From a checkpoint of a small mixture-of-experts model trained on Wikipedia.
Size: 17 layers, width 256, 38.5M parameters.
Experts: 32 experts in each of 15 layers, 2 picks a token, a softmax router, a shared expert of 128 neurons.
Training: a variant of Adam for the experts, 271M tokens, 8274 steps.
Below are experts of layer 5 (counted from 0) of a mixture-of-experts language model. Rows are named router (the router's row for the expert), down (a neuron's output weights, with its number) and show model dimensions 0-255. Each number is 500 + 25 x the weight over its row's rms, rounded and kept within 0 to 999. Numbers have three digits each.
After each expert's rows: a language model's description of what the expert responds to; "raises" lists some tokens whose logits its average output raises strongly, later layers aside. This comes from a sample of Wikipedia text that the model never trained on.

# expert 11
router:476506483496478539513516477503546494524451489542506529496469490488474491536484496502500502496456508548518464526508484503537482474485502493497507524431491485524490476512497478512487476529521476517480521506503524462463469504523551532520480473475461531477520462537492464513500513469475524479508530533493532512483504550473540467496475476516484509471494509522496542505485494485541527475511499547524562528536484495503520485518521468475480533522520480497550498496457526521486481528486485481548479478497503500536505531482474489528480526549536511532523508468480428529504538491494474501514456498475503495520478496498473518492506530467517470441471505467494531534507468496493480479507474480494505550501489523527468449517527492544500478478466491496460494536472478537499507476517498
down0:513513488481490475494522532516501534508521468522528560498486481454484458468521482485505480461517487466491512552459497520495460517531493532473561512485548514492516501468499505497493485525530455518488462534541501531490553520501468463505507522511478513498566480500526544509528515455528500488492478485560492510520488480513478492494469511537532496457482484478524533482450495528521504497482462527459532502509471506485515484493484508509534468494503510493512519507458435530530503489519503491555492471530527463520493540521551540504463494486511503524520508561503516498468506480440467528493483480471487483512471485517538535507499493492500495537504516504502509557474526519481511493504537532482488499449535504506485490494472515523505513525533499505515486493473513510524527531509525
What it handles: Percent signs and nouns ending phrases in census statistics and sports or election tables, such as 18.4%, stolen bases, BB&T Field.
raises: "]", ").", "),"

# expert 15
router:521535468504499539545491525492515504457482530483455490528514486494517506530509518488531503467516539481502524511506494516488505518477473534533496498462488471519488531457456458536533514457484553506506509501506526498511477497495493553479512551478492485512485465486507515473483504519498500453494451511503500465478488452490499489510489462485534497538499460490501477513504468442479487486479490511473501485506540505516476466454514510502506505526496466500519489518504525501510522510457483488463503467496441504529502494544474506532522477521490493524537539498523512504506447465442467459500505523471459454505494505454498506495547458491492546480527508492486557484547457482504499505466521538480455473470495457529450471496530495494480502468506491483514470522500461474490492525499531
down0:471467500513497484481516469509491485461515498505494510490519567456504487489487483496547549491486464496477515523501518468483473495467529527519531458514506540493482534521526483484461497453468477488496514456486483496475498470515560475453505478494491510521478538533508502531498501521542517505478505509551536509507497499511517525464526507516475514515510517512516489496496503495446501491529521494543477471522510520496518512505518460501518500529503483476475480555472488506494502528510470483524562508526545458549474547509487529518455525477516524498520473505463521527502493500518482461506487507521482520545491472510431552530490496476530481472488515457475435475493506494520524450466483517506532561524488486455488502461496487478498487476519466512501529481487508492501508472458515
What it handles: Final or middle pieces completing personal and place names in prose, such as -bert in Hubert, -son, -ton, -ens.
raises: "ic", ".", "ine", " and", "a"

# expert 9
router:477539522521510496476521563525498519476532482442514525492465491503503481519529510487471518505466510483496514501495464519496468494492487461500463496489513499501509518496532527512451506489485490477501527490487496486479527526454491462503534456461528473475432455469502486498466492545486475509456532497525525467502484514507546536487490427490509499483500465483521528503489501484477483529448450540482481479462497498500483480447509526489499481507494509499487491534542560490514495472471546498537494502517497546469518550484536498530512500484499473500475504508523505502550497429501560507512519490490532501544500546504531502521529523521540480498468473504520525473476523488499501552492497499481496494445484495467507528477512464494486501515490525489509521471528520473499517472496474
down0:449495557496489541482471509514474482478538522493479536469526490509516480504496508511514510507522471521507489470474454526514528503494545491478526467550528451445466506511490495538480510464538501479482509502519506512462462485452534513483463478487471515500541509536497497500494523535500564524493473495492456511445524519490498515507516522492519514528482501540547496504538488504491504500489561475529509478463491478528461540520525509474554507520493506510469487542499477490514502484489497530472505481488509472477474512510479539463514512476523535505500451509486460485452477531483482485493477501511446485479490499464474507520483541472503485517493482506513495488502540507520480550478516520496464490489486452486513468502469532501504506498469488539428464464503496505557491490528490
What it handles: Column pipes in wiki tables, especially standings headers like Pld | W | D; also semicolons, colons, dashes and °N in coordinates.
raises: " to", ".", " in", " and", ".\n\n", ","

# expert 29
router:467511508536512459547491523530532532472501484507537513489533480483530480474480505509480497503477490528508485458504519466525525485537519509477489481480496546513465516506530511446477510522495470491417515493536519500532497469531504525483471475446485490522504495475532549522478554475448509490472528451510439539488495526477495545491484466527500491495455500548473532519514511521480557483458525530486437532496508515494493517539479483495495490530529504497498468524512514515489449512526464484536512513516522480493482458496520490517527509451496534506491480517480499443491487524496506540511514506519508504472487504469501488500501525515481492538503495510520510503466538522515490522498498472485499524490487531533568515519510539528521515502473465502472539525488495470496532495477511
down0:528484510523477532522502496492464489533470496500508507454489453522480494504566483513505477479498457480512557532485514480530543544517541568502495474514469500472462530568471513505508514496492529479504524498443450520490503521511536496515491503480484486516496484519485498506517517467513477503490476525532489468501479489511509499524511490516481490509516506489502483501517486501527444515495488551492519515480462484483464469451510436503529507526498495521497499483513470515480499473499495509486507531507442498566510521521554511454506493511538481521464439485526480468486485504519552505534484498536542512456508502538512492522518474501501507436485476522521483451506516487479524475456502488527474483538490543505495448505495484506510509520486472483512483521515530502488456480476484
What it handles: Infobox field labels like Established, Opened, Closed, heading-closing == and line breaks, plus auxiliaries was, been, were.
raises: " and", ",", " |"

# expert 12
router:537506524483511518445517495520518466526481495495469527507504498472493498472504507520478469496505545512529508480452502549495496494543506471535502481493478489503440444524473505487480505515516504509476509518522467490501522514502520503445498496503518486557504444484531496483526485548516501508520528498495524519497535530559494479482472530487480508529496509479506497498527485502491499520493529454472526513513484547429519508505473465496533462471533474546487484497478491510477493543463505469527553505494515526480483466439509482532509489489510514504493516514493504507523481489581527549539469485531478519498547488478503490468485495446535516495543479478504522479509522512504462495503464463547531506549499494491502527519507465526543496467477526510494496522488460472512483468514489
down0:491541486498519479527490482474517552501501478501466486468514446492502513519488506495462454491501484497509530549504488519496513518505469479521498491477514543467510477511474463475459470494526494543482465493515493506456502502507500507507496513515571502523480515549511558508480523462521473519492482534513512467488499503478506513485493479493478498474491505523535479486517504550525471520504507515504470474491457538437498511505488474517507540532478507491487462518510492491464518516509486536525485501504450469490494520506472487496530522445489552568492544479517548514465528486506495485494507530542471524507512503556538463506547478488489482546527496510486512481460439499485532474508530490513541502449482459543426496495516507492506526517512496490512509492511479488544504479485487
What it handles: First capital letter or piece of names and acronyms after a line break, bracket or dash, often South Asian or Iranian, such as K, J, Sh.
raises: " he", "er", "et"

# expert 27
router:478489528488553531515501500555458491503460510527519514526531503490490489505478459506450545470487497530473529517506484535520511496483456484494540469480554469555530483495510504509554495535500524494511534504526518507534463527498483480530473469496492522484532473466487492507480571512498498506488472534480476503530529481497556543516524448517498530448508509538500485560496508503495494524544477505539502482501489493514535491540489507504527497530508481503466474515498477491516489501482530495536460454486488482501509507514472518497501482454500484518537504447490499498488537492515497492450478484490485516492462493537523495562494500511534484517499530504497495495499507526509524500540454546462527478453448515475520521545517505462520524499481493522545488529488498505515467501500500
down0:535477481506493500498530502507533476509501515501483506479457524532544515466495503517484489480499475478510522495536481473513519497508466431535463476492514510477541515516497503469481523474525505494521549523476475525452508531486498502498511506485500497512541493465462536471501493487487533502534521480573494514501501509501484482502543513496492508472490489461497563513494478479453492475468480451482522493508509474506499489531525493519447498482499502471543534504507544509499520461505481487474503467482454508504485517478479484527474515522486500504465518553533462538493519501500475518531508535490554499544469515517446561492453468536501471461531490495499453468516518494507460508463502476541472538535535503506515511456510480497469530439495499533501508509526467509484486481498472
What it handles: Connecting words of, and, in, to, from, or, joining noun phrases in running prose, such as board of trustees, located in.
raises: " ", "e", " and", "t"

# expert 3
router:484509459487476494489491540511503526514503524519525512502518469501450500484498492541508516537508485516485527524495500495487511487477486513478505485444491502488522482534495494471500513553521490519468514473522515471500546485492476516544537499477482492479502456522486505473480467461507499508482538485466518484474536507503515492514515519508503513498498492485487478475453533465488510492523490543519482502499507550474545478463484536520531521471469465538506501525497532479504551492480469489590523521442531538528522519450474503490493492537494503461515473437480500531497515469523486486499485494494433512539517499495512531484503510497479446453524518542501494505506477514506473473492532521549518482448532507519504494498491484509457512533576495476527467509510486506482491458507546
down0:533492476539449507505488484499461485503468507477494541584489511485543523519475471509510490502492468498571517510519453485512481495479494490529511480481501549502509475472525485509496464510507529511477473473484534463526464473485472516503509523471520484504511475499502500496488544511469490510509489473494516533473526541502468525489529458447475499516501473484515458506537485517481495500553502540494515515506513488484518550505528508472492517509533492498464518535507486516515522506500472490500516487540480486506461467500505511521509539518522470533464495524500480530535478543518471516493475533558520473523534463532523466541500487527512507503521488458480492500478471509516525522494511506528473454494463498460525458502498539512490493548516457468558546483507490499496551453530506
What it handles: Middle pieces of non-English proper names, often Slavic, Romanian or Asian, in sports tables and lists, such as Pri, na, ai.
raises: "ulation", "val", "qu"

# expert 4
router:514518505478487504462518503511460520527510487517523533498484496551471508517486485467539500505521453443496502496506477529461464517488495488537503475480470502521480479504469469510456484513518504536486466534541550535533467508530485523529511527497485495518521500495492508478503489501478491500518449495496489496513505460515534504499508513484529475499535506504520526502508537487545464482542433503481473525521505496478480426506487470507502523510435519514496482497492507490534521512459460551514497470506465543492499497461489473499504446495469443458476520493533499500461528507483511495493494489490528500546447494520575452536478482507506473484483500497496499478489480508453458483502528523510521522517516485557486482533511516530479470529488485468522489523488526532492529499500542
down8:488519521500500506464500494503501467494526464496506463510451510467465491523517499520474499471517469465514440491501516484547529487519501511509517493509494515485496501534542530493503505457503538493499497479494487525488504500534551471456522507501515484549506466468501488540482473536448514525535517452559516530504494505524502513498498502522534475534512527542415498515469500501503485509519490491515511517469506492526482501498540451533508497445497541482467524545464519491508513460502486497536493515477534517492497534461487544498449492477523551520490510521491508485483427488494499499492463431501512518492537517529529516509528547499505473475493502509517530498532524473521519514475512538504463501537495549524481482500503517501470510491535502549488486477510515502477442485512490
What it handles: Opening or middle pieces of words split by the tokenizer (spok-esperson, rep-ulsed, chair-person), plus not, hyphens, and Japanese byte pieces.
raises: ",", ".", "ic", " –"

# expert 19
router:498474486495508453528512478475482522518514501466488522433485512485479516501519480525493500528510517529496502505546465513471511421500501468497504528492508498473495524501504485493464505489514489474563482509531523440500492526485489498539492460469496546478502513510512544550522504549520524525495493494486496458507536544452477520501532509527486523495504472473508516470485517528474488441484507438489482513496490534471470519524511488494515449495513486472475466508507473473492549506512487551470461482497518490498478496497505525479494491520488504555523537513536458522517481465561473511563496485466520548512504500499454487484489470518514525497465509517498494512515501504544534517479465482502524498503547475513470492492507495508505490477498529523520477453528477528456522504544477
down0:474512502502494517510503499474487501483498492494498468517509472477475490505521518550517481471560500457490519499506485456535524482510482490532517491501531467532505495490556497503458480483448537509461519481463507489496489436519448535476528498471504484500499470538476538505473498488480477500483483475489551526475517487465510517519516461518519528474479478460494465514479491504483458516486460459550504519487514514475448501485511526540529489526516535474465475492458537476487525494474532504542500493483555472528508503508535507464469500477513493497493475431518522519518519533498500506471504498493507498484544504473534535458528472525491482474536534518482514497527479549501453519505503500511519527522468486490472495534514519460530504506508529481516490504471515521479478437510555
What it handles: Articles and possessive determiners before a noun phrase (the, a, an, its, their, this), usually after of, in, as.
raises: "er", "ers", "s", "h"

# expert 28
router:529498507496474505520487522493520521443500493491488493483520506494504498488514518489507478534534454520485497485526490475493520475482514469551550521504504512499533504503507509484502490468452491487532516451500489543520470503513509480487445515549538492531480567520489478506529434504487536518495489472514453504524516508477463488499481532501493506520512548492483513516511477454513545484441479466487515468505532548480416487489503500477507489523499527490490510527510527503514487464520498485463497497516458528463521473507530496492515482507436500522513464522506496474478496469520512458524549488504539504491485481522465481526487511477458478477507497492516485499511530493515509499506477527465534549517506484470484444507535469470463497459469458561520487503490500493503445513506472
down8:501490473530489490532500491510452515481549518498492492495509480511478453476498524499503490498514477499501496501524506457502488510529525516473523493502531532506532554500500549528476486548505487480513493476487471555494532491495488520509479451501482507535481532486555540496512502479487489506524478478468503507491515497475487478530477518523505576503517481528502526505543454531488582495494525492480490512508532508495441499493510562523516521520506507489493524474514481504501518470494493465541526482529480532484520458512467531520530495506502476494521482491518500476510525455481520475466524499529516524503541460527488497524481467492487516530514510501537478506521521501550522470539521522478556500509501477475515497462522540513456511508436464572482462452460500501498492489462500
What it handles: First pieces of proper names and capitalized words (John, Mc, Sch, App-, Broad), including foreign names with accented letters.
raises: ",", " and", " (", ":", ".", " in"